From a checkpoint of a small mixture-of-experts model trained on Wikipedia: 8747 steps.
Below are experts of layer 2 (counted from 0) of a mixture-of-experts language model. Rows are named gate (a neuron's input weights, with its number), up (a neuron's input weights, with its number), down (a neuron's output weights, with its number) and show model dimensions 0-255. Each number is 50 + 15 x the weight over its row's rms, rounded and kept within 0 to 99.
Before each expert's rows: a language model's description of what the expert responds to. This comes from a sample of Wikipedia text that the model never trained on.

# expert 19
What it handles: Common function words after verbs or nouns, such as to, for, is, was, on, be, and the ow piece in How, window, however.
gate0:44 43 53 74 88 54 34 62 51 49 44 43 59 20 40 58 67 47 60 50 58 63 25 49 54 34 67 51 44 44 51 68 36 62 21 53 44 32 67 57 35 25 47 58 59 25 43 32 56 60 58 58 61 49 44 58 83 24 55 64 41 44 63 61 34 33 34 27 39 58 54 82 37 57 44 32 43 59 44 50 57 39 50 50 48 53 46 57 48 57 57 43 42 59 20 38 66 69 57 54 70 72 22 39 59 52 42 37 35 36 30 65 35 42 82 52 45 52 12 61 56 45 46 48 32 47 33 50 21 68 55 16 37 33 62 65 52 06 44 45 56 70 23 44 32 51 57 77 57 66 72 53 72 23 61 31 33 46 58 53 34 47 46 28 85 49 60 36 49 52 43 78 56 34 70 41 59 53 41 49 35 28 50 33 52 65 40 61 51 28 47 61 43 68 82 56 45 60 55 44 70 32 38 54 46 08 50 77 40 38 46 43 56 62 41 36 81 32 32 31 53 47 53 50 26 56 25 31 48 38 52 37 73 40 43 67 73 59 37 48 22 46 48 72 33 34 83 48 48 65 62 43 66 34 20 47
up0:64 72 48 45 50 69 60 50 53 42 54 58 58 27 44 56 92 61 35 47 35 40 57 50 49 67 41 37 49 54 54 68 46 56 43 44 60 51 64 70 55 59 29 23 53 49 28 29 28 66 33 42 44 36 42 55 32 33 52 60 57 22 39 62 36 77 35 45 28 42 50 57 77 64 42 50 60 60 62 57 41 65 60 51 54 44 51 49 55 48 79 53 32 44 32 68 77 65 47 89 80 54 39 58 32 55 55 56 64 69 53 39 69 34 43 42 03 22 42 78 78 47 57 44 63 46 39 71 21 60 58 61 40 37 45 51 58 90 37 47 31 49 63 49 43 47 48 48 35 25 71 18 29 52 50 57 37 49 67 67 75 50 60 68 88 58 35 46 41 46 44 49 69 34 47 50 63 42 43 39 34 47 58 62 89 86 46 77 38 55 33 47 49 48 43 46 22 44 52 51 46 31 57 55 41 77 56 47 86 15 65 45 55 35 36 49 35 64 46 66 58 31 67 57 58 54 26 28 33 66 57 51 37 60 57 74 68 50 41 61 65 33 50 61 63 34 58 67 75 20 35 64 40 40 58 45
down0:38 63 33 73 28 61 51 82 19 58 56 64 43 61 47 50 52 47 52 23 81 50 38 49 43 73 54 29 52 62 63 48 35 46 82 75 55 39 56 36 81 41 64 52 30 59 78 30 38 26 69 65 44 43 42 58 69 78 66 63 54 68 74 55 72 45 47 35 34 52 29 33 53 48 60 59 14 24 40 45 36 61 49 56 29 40 57 38 47 66 40 57 65 52 73 57 22 13 46 33 31 34 61 60 56 49 50 40 40 35 32 47 52 41 51 59 66 29 73 61 49 58 55 51 33 39 26 36 41 40 28 46 58 43 41 63 55 26 45 37 45 49 52 32 49 52 42 47 48 55 47 69 39 60 74 70 54 67 41 53 58 57 24 39 39 64 23 58 61 18 32 53 52 58 49 22 40 26 39 78 72 23 40 35 33 65 35 65 45 61 47 53 63 94 48 45 44 56 54 56 77 71 56 97 49 44 39 31 43 80 33 49 44 59 40 59 38 51 42 41 61 60 39 52 68 52 07 41 55 50 70 43 48 31 65 55 34 51 31 52 50 70 42 41 41 47 34 49 65 38 44 59 77 27 47 46
gate1:59 28 53 54 52 35 41 52 40 42 70 30 53 56 68 38 51 61 30 53 52 50 36 35 63 34 60 63 47 37 65 59 34 45 49 71 67 55 63 27 44 63 39 32 17 38 29 36 59 48 39 52 65 75 48 47 49 52 38 56 36 42 51 21 68 51 68 39 40 63 75 32 71 24 64 43 69 27 46 58 73 64 12 56 63 59 38 26 47 38 32 63 43 32 66 23 43 37 54 31 71 68 55 58 55 46 27 69 68 59 59 37 45 50 49 84 43 54 43 41 62 49 34 75 54 51 54 32 85 45 64 49 66 81 67 46 59 51 36 49 49 39 45 70 71 58 47 49 49 70 59 41 35 23 36 45 44 43 46 34 50 65 49 55 42 57 67 50 47 35 70 50 73 43 52 60 55 57 14 63 52 65 60 30 55 54 55 51 58 31 59 52 59 42 49 39 48 42 69 15 78 70 42 65 66 45 55 35 65 60 68 25 20 55 42 28 53 61 62 02 50 51 56 43 53 65 64 77 50 22 60 83 48 24 31 15 48 65 76 20 60 70 51 33 78 45 44 27 36 35 38 40 32 35 45 43
up1:41 45 47 47 57 41 49 69 57 46 32 74 43 49 35 60 59 59 70 26 65 34 53 72 40 62 61 37 43 36 50 49 64 47 49 67 36 37 44 51 40 49 47 58 65 57 62 65 49 56 56 55 47 29 44 78 68 45 54 51 61 68 57 41 26 59 64 32 55 40 36 54 36 55 46 58 49 49 70 44 37 06 63 37 49 66 90 40 42 28 74 66 25 46 67 64 29 56 52 69 31 39 35 29 86 27 61 46 61 84 40 44 36 23 82 43 72 17 51 49 36 51 58 39 69 69 58 39 45 68 32 53 56 77 42 66 41 30 66 67 57 61 49 48 50 49 48 63 32 23 51 38 70 62 39 62 60 65 55 60 79 13 75 35 42 39 08 46 53 22 38 75 45 68 29 49 49 49 61 59 58 35 60 53 31 52 38 54 46 41 53 74 59 46 76 47 19 42 44 55 58 51 42 33 39 56 41 84 26 69 43 71 75 42 67 58 44 39 50 73 59 36 40 52 35 27 39 22 66 85 59 28 71 40 50 64 68 45 49 48 63 53 54 75 58 33 33 49 62 64 65 52 37 63 35 52
down1:50 30 93 52 62 52 63 46 48 55 52 67 45 41 60 22 72 91 70 58 62 52 51 46 56 42 26 66 32 57 60 40 32 43 59 30 47 57 26 58 65 63 42 83 57 49 42 70 26 44 52 43 56 21 67 76 53 50 47 39 80 66 63 31 66 20 38 62 42 48 56 66 49 26 60 34 61 31 59 72 70 48 38 39 63 41 42 31 71 62 56 44 46 63 42 23 23 29 87 39 62 39 45 26 65 59 51 66 54 29 50 51 49 47 19 53 32 41 58 55 62 55 52 24 62 54 26 20 61 69 63 58 64 67 63 76 63 67 31 64 39 34 61 77 59 63 67 47 40 81 52 57 63 58 55 56 21 46 59 35 74 35 50 46 40 65 58 37 18 62 36 50 49 46 58 39 36 28 27 56 44 44 43 46 69 49 59 58 41 50 53 56 32 37 39 43 40 41 38 33 54 73 41 34 78 59 47 46 53 50 58 26 51 39 55 53 40 55 46 58 60 78 63 18 63 32 46 62 29 39 48 51 52 46 34 34 70 58 61 59 19 39 38 49 15 62 59 67 66 38 72 33 48 54 79 36

# expert 49
What it handles: Commas, closing parentheses, closing quotes and brackets ending names, titles or dates, plus some word endings like fash-ion.
gate0:45 41 60 42 48 67 85 55 38 48 82 60 45 72 38 59 53 48 35 43 72 41 70 38 47 29 63 56 15 35 71 55 51 48 63 53 75 52 61 48 77 42 31 51 31 70 62 63 46 09 49 34 34 58 60 42 51 46 46 57 58 35 48 24 35 31 34 49 63 27 36 42 68 38 69 66 40 52 45 54 82 44 36 21 46 56 48 44 30 42 94 59 29 32 52 49 23 67 24 26 49 30 68 29 50 51 25 33 22 35 69 60 31 42 31 47 63 33 19 34 50 46 41 58 28 30 52 48 83 25 41 17 64 40 36 35 58 41 54 49 25 41 68 52 37 46 50 31 67 68 51 38 50 64 75 67 56 48 60 45 59 44 51 60 54 84 56 46 37 67 42 62 53 42 56 56 66 59 41 50 47 51 55 43 52 55 57 39 63 51 61 52 43 70 37 37 42 44 58 50 59 54 34 68 48 19 61 53 32 37 45 35 11 63 79 57 64 27 72 38 47 70 41 27 60 34 21 48 51 61 29 48 52 63 32 48 39 65 48 40 46 32 62 49 44 07 48 43 50 53 79 41 48 54 41 48
up0:58 66 45 48 76 45 55 30 44 21 57 82 15 80 42 55 44 69 43 45 52 45 60 54 43 76 65 75 66 63 31 60 52 53 29 66 43 52 39 48 40 40 62 33 52 79 75 49 47 51 51 32 50 49 72 47 37 50 42 68 60 22 61 37 73 55 59 33 40 62 27 56 44 43 35 23 62 22 48 43 43 66 67 66 26 64 32 24 53 21 43 38 57 37 24 33 41 45 74 34 81 35 35 55 82 64 67 40 54 68 99 52 62 48 61 60 42 43 62 46 45 58 38 30 59 34 55 47 47 63 75 55 72 62 56 22 29 41 40 66 67 43 59 56 71 35 49 65 65 51 42 69 29 28 44 57 54 56 52 59 49 39 61 51 56 42 61 66 35 28 42 72 62 26 45 53 60 48 58 62 56 63 39 55 59 61 62 32 45 60 51 30 60 77 59 53 49 77 36 66 40 73 51 65 70 63 44 39 69 36 51 37 47 54 55 25 32 65 59 55 41 41 41 77 44 35 56 29 37 54 58 55 62 68 68 27 52 72 50 59 30 29 40 63 63 23 21 56 64 47 76 73 76 42 49 55
down0:35 49 46 62 51 52 12 27 87 32 52 41 60 50 47 60 53 72 66 53 33 67 19 69 52 18 32 71 52 61 36 48 55 42 59 51 38 48 62 69 39 43 59 60 55 50 42 69 66 67 60 32 31 52 61 28 68 45 31 44 21 54 69 38 61 47 39 49 55 58 90 38 34 57 47 41 69 67 57 59 48 38 38 68 69 58 55 21 63 62 63 13 43 75 45 16 61 46 29 80 42 30 54 66 45 43 34 41 44 41 55 55 37 55 58 50 55 60 43 75 37 51 51 35 48 43 28 79 37 55 66 48 40 48 63 61 38 53 25 52 56 77 61 34 37 61 53 36 53 74 54 49 65 64 34 74 59 40 67 64 44 56 52 50 50 71 30 48 48 42 57 29 54 63 51 60 21 51 56 39 38 65 41 58 55 61 23 43 31 66 41 69 44 38 82 63 41 58 54 37 78 60 46 13 34 53 54 73 73 80 04 52 36 49 73 38 54 43 32 36 47 54 89 39 56 32 57 52 44 80 26 45 43 52 32 56 70 33 72 69 53 45 68 49 36 46 49 55 31 52 42 24 57 58 43 56
gate1:19 52 54 31 39 44 59 51 35 61 35 41 32 49 59 58 75 25 47 67 47 29 38 50 25 26 57 53 54 72 40 51 40 63 39 54 43 54 60 58 50 62 72 37 27 58 65 87 82 39 57 54 41 67 43 23 39 77 35 43 41 55 42 78 43 61 71 55 55 68 61 29 48 38 48 69 34 53 36 50 40 71 43 52 37 32 56 39 39 21 47 47 32 59 41 55 52 65 32 37 45 46 41 42 72 62 39 46 64 34 59 56 54 28 63 28 73 62 51 31 62 66 54 45 44 40 72 46 77 41 39 47 42 58 53 39 75 86 48 70 57 63 98 27 50 46 48 56 59 56 67 53 72 60 47 23 60 38 73 51 62 63 50 50 51 65 30 74 60 38 52 27 49 71 48 48 58 48 44 38 52 80 46 28 53 69 48 44 70 64 64 43 44 29 34 65 44 39 61 74 42 24 55 65 74 35 57 37 57 40 61 40 73 39 75 38 53 63 58 46 31 60 30 29 46 38 60 55 49 23 38 51 81 32 69 60 23 59 64 51 45 56 49 24 00 24 56 70 50 45 46 62 71 51 32 26
up1:57 45 52 40 60 48 64 43 47 58 44 65 66 40 42 79 56 79 41 51 50 34 59 62 45 43 57 51 39 46 45 43 23 25 44 36 46 74 31 77 68 61 58 41 56 59 78 65 53 56 23 25 58 99 37 64 21 24 41 59 59 47 47 50 56 48 78 67 54 62 52 52 44 64 78 55 22 62 19 40 45 64 42 49 48 66 59 40 40 55 39 59 23 52 41 41 47 71 57 58 61 40 50 49 39 55 43 34 55 52 30 51 62 49 66 21 48 50 49 71 41 35 38 35 46 52 70 50 34 53 33 33 59 35 70 23 22 69 88 53 41 69 60 33 39 68 47 54 34 64 52 71 56 55 25 34 90 30 72 77 34 28 66 43 69 38 56 47 66 57 76 47 39 69 52 58 76 44 78 38 45 60 43 87 48 56 51 26 67 45 64 59 43 22 47 11 38 71 69 65 39 56 43 44 50 52 50 65 58 42 50 35 42 71 46 48 26 27 37 47 39 51 51 71 38 30 56 61 59 60 53 34 74 38 55 57 40 50 42 50 29 42 68 33 55 38 47 06 41 68 48 42 70 49 49 37
down1:63 39 48 41 53 53 39 44 46 31 50 84 81 50 66 53 53 33 83 25 33 38 66 81 60 25 57 61 34 62 54 61 49 23 54 43 27 52 43 49 63 54 60 24 46 54 47 52 33 40 70 34 35 48 42 53 47 36 64 67 72 56 65 45 52 41 49 69 51 81 55 63 56 55 77 50 46 43 48 20 73 64 78 09 38 32 62 52 56 51 52 37 65 51 32 38 60 32 40 78 50 41 59 51 28 65 51 53 39 59 46 65 46 30 66 38 72 46 59 61 52 43 59 46 26 57 40 49 63 53 47 50 51 50 29 52 44 45 51 47 46 47 56 72 59 57 41 54 33 48 32 26 55 48 33 70 87 59 30 64 50 55 24 52 61 28 45 49 37 48 57 54 66 67 46 39 69 54 85 72 53 38 69 60 41 55 84 41 43 39 54 75 65 42 50 78 57 53 81 50 38 63 78 46 54 65 86 24 53 38 60 17 65 62 19 61 72 79 42 19 74 20 60 37 40 45 47 44 56 30 42 29 73 57 58 57 68 50 75 77 49 38 54 61 44 46 64 51 63 52 36 28 59 69 75 46

# expert 29
What it handles: Prepositions following a noun or verb, chiefly of, also for, by, with, from, during, plus word endings like -ful, -ring.
gate0:34 52 51 38 37 65 20 35 46 53 23 51 71 22 71 47 49 59 41 66 56 72 75 52 66 51 46 82 42 55 52 57 66 45 43 35 34 50 53 49 33 70 54 83 63 53 43 41 62 62 33 34 64 52 55 47 61 42 49 47 46 38 55 66 70 46 68 56 35 57 66 33 71 63 45 54 65 67 55 61 20 37 58 38 47 29 36 40 38 41 39 31 35 52 59 71 71 70 64 45 61 17 61 64 37 62 79 49 35 26 63 52 64 41 50 54 76 56 80 39 68 37 60 21 52 67 48 59 64 35 17 58 38 42 38 60 66 51 40 44 30 71 72 11 66 53 50 47 56 36 65 51 55 32 50 68 52 54 22 44 67 66 52 59 56 65 36 62 72 30 67 10 31 44 50 49 59 58 39 37 35 61 66 47 49 51 56 44 51 57 51 50 75 26 49 45 42 58 52 30 67 53 54 58 47 60 32 71 79 25 63 59 67 80 51 49 54 41 44 26 50 67 56 59 48 46 67 46 50 43 59 26 55 03 40 47 48 40 22 31 37 68 72 45 71 52 67 25 25 76 17 49 75 55 72 53
up0:61 49 50 38 30 52 60 28 38 68 57 20 51 44 72 41 33 54 33 85 49 66 66 58 42 46 47 51 43 47 67 47 55 65 62 33 49 54 54 42 45 71 71 52 53 71 69 48 56 59 52 24 57 59 49 63 57 56 51 52 76 76 66 48 68 59 33 76 61 75 50 63 28 45 47 55 49 47 60 46 37 49 55 54 71 32 63 64 66 45 42 81 61 46 48 66 32 37 42 65 16 52 76 22 63 73 62 71 51 58 41 51 45 47 53 35 80 62 99 46 19 46 39 72 71 52 37 18 87 68 36 50 53 46 62 66 67 83 55 42 49 58 71 38 48 48 43 56 78 53 22 26 29 57 57 61 46 85 34 54 44 32 63 70 46 62 62 39 57 55 33 25 30 74 45 59 33 46 69 38 49 26 51 53 49 53 44 70 53 53 53 38 39 35 29 50 56 31 42 36 49 53 41 57 48 44 26 54 42 47 90 55 50 64 53 62 26 44 48 78 47 55 39 25 47 39 55 53 48 91 51 31 48 35 41 22 46 23 62 46 57 49 77 43 55 43 49 39 40 45 37 50 47 38 27 60
down0:77 62 46 54 56 37 36 63 42 53 37 77 74 45 49 48 64 34 71 53 71 49 46 71 80 41 35 61 51 35 55 45 58 37 41 61 41 28 42 40 53 58 33 75 37 53 51 59 47 70 37 38 60 62 27 58 69 63 49 60 50 85 18 34 41 53 72 81 58 54 44 51 62 58 55 45 56 65 57 54 46 44 54 49 57 45 54 32 26 56 43 34 49 38 26 49 29 70 62 34 51 67 53 44 43 62 81 39 52 46 58 76 55 63 49 49 01 66 39 42 49 61 59 53 42 63 79 47 27 40 60 62 68 50 23 58 69 27 37 55 56 17 59 41 51 56 37 56 59 48 37 52 18 80 56 55 43 46 65 42 48 64 40 40 44 20 54 97 49 42 56 33 48 88 34 49 85 34 47 48 57 71 59 43 35 21 46 62 44 51 69 45 54 52 40 55 16 71 56 72 38 71 59 37 56 35 52 59 33 61 20 55 60 36 39 35 51 50 28 50 72 50 61 60 30 31 13 42 47 32 47 32 45 68 32 70 37 35 47 50 48 52 30 68 37 33 46 26 31 51 16 43 74 67 44 55
gate1:59 28 66 31 77 32 61 66 38 37 53 24 85 47 69 36 71 33 57 62 73 46 50 61 37 27 44 35 27 41 67 25 51 54 40 45 54 31 56 56 51 50 46 53 58 50 78 74 61 53 26 31 30 31 45 58 48 46 37 44 64 48 30 58 36 35 74 52 31 50 49 76 38 43 32 37 40 61 37 67 22 48 34 58 48 62 47 43 75 57 18 91 44 76 56 54 64 33 45 45 60 34 38 58 44 66 87 56 62 61 46 41 21 28 37 64 64 37 59 48 53 68 47 69 53 35 41 46 62 47 55 36 46 76 54 34 50 89 43 63 39 38 49 22 52 58 40 02 40 45 39 55 71 54 41 40 52 53 40 44 70 76 50 35 25 65 60 48 31 64 67 75 55 49 43 51 24 73 47 25 59 61 45 48 11 62 53 62 40 25 63 47 26 58 43 41 61 49 53 55 56 47 68 27 57 32 14 27 45 56 61 57 67 35 65 38 53 57 59 25 47 43 48 43 57 49 70 61 52 61 39 51 40 78 22 49 55 59 55 30 49 41 54 58 21 41 49 53 23 50 59 68 68 50 52 73
up1:66 54 62 36 73 55 40 47 56 76 20 56 57 37 48 38 70 49 32 57 48 54 40 36 28 32 21 37 34 43 34 31 57 52 57 72 41 38 53 35 49 34 54 40 77 39 69 67 58 46 31 39 29 33 54 46 43 42 44 70 38 57 57 56 36 44 57 65 30 36 31 52 32 19 55 53 73 50 40 69 16 35 44 68 35 72 51 26 72 53 32 61 32 92 49 39 69 17 69 50 56 26 28 51 38 28 75 57 64 55 52 68 38 57 58 34 52 46 66 17 46 62 43 56 33 57 91 54 49 58 29 40 46 75 56 34 63 70 67 45 50 30 47 39 37 36 49 37 43 43 54 55 50 40 71 53 39 50 49 76 55 63 45 58 19 39 51 45 45 62 65 70 48 46 52 39 26 63 64 63 52 39 57 61 53 49 18 42 51 28 49 41 82 45 48 46 38 49 64 38 34 33 52 52 50 13 12 31 47 25 60 44 56 58 70 64 60 69 48 37 45 28 62 75 51 35 37 52 32 76 65 37 47 62 59 68 31 47 53 63 37 55 46 58 54 65 92 64 56 25 68 75 45 40 65 58
down1:68 57 31 47 36 78 61 31 71 70 38 57 34 33 31 48 45 33 32 42 55 29 48 54 46 76 55 88 72 36 24 61 53 50 60 44 56 54 42 43 18 37 51 56 35 46 61 56 23 61 49 59 41 49 62 32 73 21 60 55 26 41 62 64 74 47 42 73 19 63 63 43 30 25 38 72 41 83 33 49 62 32 56 23 26 37 53 26 49 35 57 45 88 46 27 54 60 60 52 38 51 63 37 39 62 72 54 38 58 59 18 60 53 60 27 64 26 85 36 74 78 67 56 41 67 50 62 59 62 62 45 34 50 77 43 67 45 30 42 33 37 61 65 73 50 42 78 76 29 41 49 12 46 79 28 67 78 78 47 58 51 54 55 53 66 62 75 60 48 56 29 40 59 77 34 32 53 50 52 69 51 56 56 53 39 35 50 42 49 44 70 54 47 66 48 54 55 43 42 62 42 69 45 18 37 48 47 47 48 37 39 51 35 32 64 62 39 66 27 53 55 43 38 50 37 60 52 41 39 44 39 21 46 55 52 54 44 18 61 50 65 50 65 68 21 38 60 39 51 50 59 57 47 61 61 37

# expert 5
What it handles: Commas after nouns or dates that end a phrase, plus clause-linking words such as which, that, who, where, though.
gate0:85 23 49 15 53 53 58 54 39 63 51 42 45 41 44 62 44 56 59 61 79 51 45 52 40 52 62 69 57 43 42 42 72 49 42 31 72 26 35 44 65 36 71 55 59 76 53 61 70 51 59 42 61 17 25 55 53 31 58 40 40 40 55 62 48 21 56 39 62 10 47 76 27 26 53 58 42 43 52 53 45 57 65 59 47 55 41 73 35 21 21 22 52 58 58 70 45 68 46 65 32 38 49 29 33 51 62 47 45 56 61 39 73 41 72 49 59 44 41 55 62 78 57 50 43 10 66 60 54 44 52 62 37 55 55 71 53 39 60 40 31 67 55 56 66 75 55 78 64 94 48 38 66 42 39 58 63 26 76 61 51 43 48 68 41 72 53 80 66 44 38 46 37 45 55 31 28 32 36 19 64 61 51 43 25 43 51 68 56 42 63 41 39 59 64 22 77 59 47 53 74 62 52 37 44 64 64 50 16 38 39 57 40 61 54 38 45 40 72 44 74 42 59 55 79 50 13 33 51 76 52 60 27 42 31 61 56 50 52 43 65 51 55 24 47 51 43 60 49 47 87 46 39 32 34 41
up0:88 29 54 52 60 46 44 35 27 44 33 47 48 44 43 46 38 54 40 58 43 38 64 31 55 52 12 47 52 31 78 39 60 29 57 54 78 48 42 45 48 50 41 49 80 62 52 59 51 54 58 46 62 38 46 49 51 46 46 31 27 48 30 58 46 52 64 63 52 57 73 34 36 42 65 43 51 62 57 61 37 42 66 50 53 59 57 46 54 38 29 45 73 54 28 49 66 57 42 44 57 42 41 69 47 43 74 30 45 50 41 33 58 43 68 65 46 40 51 38 56 43 30 64 83 24 48 40 35 57 61 85 50 51 69 55 59 22 65 54 43 68 37 45 56 83 57 56 36 94 69 60 57 49 52 46 57 39 38 49 51 54 66 68 36 62 47 53 73 54 50 45 56 69 62 49 07 58 59 48 39 40 33 34 19 43 43 39 58 59 49 76 24 32 61 40 52 73 39 56 58 29 61 35 68 30 52 27 20 08 72 40 62 43 43 35 27 39 74 08 55 47 24 28 56 45 36 27 47 52 80 78 29 58 56 78 37 38 42 50 45 62 44 53 66 54 81 57 38 68 72 52 96 44 35 36
down0:48 70 47 53 36 33 46 31 55 34 55 40 43 65 48 45 34 43 57 43 62 81 35 80 48 71 17 59 56 32 61 43 45 94 37 60 52 33 65 53 47 55 25 56 52 57 49 61 45 63 38 66 72 44 51 65 68 47 82 74 50 53 59 45 34 45 60 37 49 54 53 37 34 52 38 18 49 46 28 67 42 43 65 88 85 68 41 68 40 35 79 58 33 44 42 40 49 60 35 32 28 46 50 20 42 16 72 22 26 61 24 47 91 41 29 53 68 64 43 64 42 55 61 86 69 58 32 39 56 53 52 72 43 77 42 56 58 66 80 38 49 45 23 43 36 77 73 41 38 53 49 33 46 48 72 62 58 41 66 39 64 48 46 40 49 43 38 58 62 46 79 59 57 22 66 56 33 46 44 53 68 41 54 43 56 26 37 64 47 33 55 56 39 52 46 50 34 68 49 50 59 69 59 60 63 16 75 37 50 48 34 46 46 37 47 28 47 54 61 56 83 51 38 33 33 55 56 42 30 45 22 60 64 64 45 41 52 37 37 64 49 50 37 84 18 63 52 54 59 51 33 41 36 49 58 67
gate1:29 62 45 66 54 37 58 41 35 37 54 35 31 48 57 42 57 44 57 57 50 61 45 39 39 45 79 57 66 52 44 44 67 57 36 27 46 48 36 45 27 74 55 54 38 50 57 71 71 41 40 65 68 50 63 59 50 46 42 33 40 46 48 57 61 50 34 45 60 45 48 70 47 73 31 24 44 37 80 52 59 70 42 61 47 33 87 59 27 65 74 94 70 64 53 44 38 59 56 60 29 54 70 59 62 61 50 67 46 54 28 48 68 38 53 25 27 38 48 43 43 81 45 56 87 50 33 36 49 69 45 53 35 47 53 28 54 64 60 51 41 52 38 38 50 54 52 72 62 67 50 49 55 54 45 20 32 44 42 50 49 73 47 71 43 64 37 43 36 33 46 24 60 53 61 59 60 41 36 80 54 88 37 62 56 59 30 48 60 48 33 54 32 57 33 23 82 52 82 53 64 53 67 53 71 52 59 57 56 43 62 43 38 63 30 59 53 45 15 39 44 72 46 95 59 82 45 51 39 88 65 85 50 22 63 82 44 54 72 42 27 59 57 80 58 29 43 49 62 30 50 65 64 61 55 21
up1:60 23 42 61 59 31 45 44 37 45 63 39 33 40 63 47 57 48 37 60 19 83 55 53 45 59 73 30 52 21 36 45 32 52 51 54 49 58 28 64 31 44 58 50 27 59 45 48 44 43 46 45 62 22 44 37 43 14 36 34 19 61 58 63 77 45 36 61 49 45 64 43 47 70 41 41 59 20 65 49 47 73 23 52 46 38 90 63 68 42 64 62 35 78 39 66 52 76 55 75 54 37 34 64 64 40 35 57 30 56 28 34 72 39 53 40 39 18 39 42 42 53 66 63 49 47 55 62 67 46 56 49 51 68 46 51 27 69 70 56 37 38 66 46 47 32 38 27 50 45 51 46 44 58 41 38 27 40 46 36 43 43 34 56 58 38 49 71 69 44 45 61 40 80 50 54 31 38 65 61 75 45 80 19 59 75 42 62 46 66 37 77 39 41 57 46 64 51 61 67 65 47 57 39 58 64 75 56 38 56 61 49 45 39 14 84 33 30 18 14 54 41 36 46 56 44 38 50 14 54 68 59 66 56 24 28 07 72 49 55 53 47 48 66 57 31 57 27 62 33 59 46 57 52 49 70
down1:40 43 42 61 62 43 26 54 58 44 59 27 80 25 35 33 68 50 75 82 71 65 63 70 66 71 42 43 49 80 39 60 43 50 29 48 63 39 55 68 47 52 44 36 55 32 32 31 43 49 67 56 50 37 87 62 50 27 55 21 61 43 36 26 61 79 54 57 43 48 47 42 36 85 58 41 64 54 23 20 72 69 47 16 57 52 57 62 31 26 72 75 56 67 39 28 58 47 54 43 46 40 82 64 58 45 33 55 53 68 39 68 56 76 60 65 73 58 45 31 46 57 53 71 34 51 48 25 66 39 30 67 43 52 53 44 75 38 71 55 59 58 30 48 52 50 84 51 66 45 44 55 44 77 59 40 30 60 51 71 71 42 58 50 55 50 67 25 35 46 27 48 57 31 16 36 62 45 79 39 77 54 42 38 60 57 46 77 58 23 47 69 42 42 59 41 60 61 61 44 84 75 63 52 43 39 61 52 46 50 49 45 77 46 52 40 73 35 38 47 46 47 30 42 61 67 54 43 35 92 48 62 40 62 49 53 44 67 64 30 49 58 67 46 42 58 54 47 55 50 75 72 32 52 40 25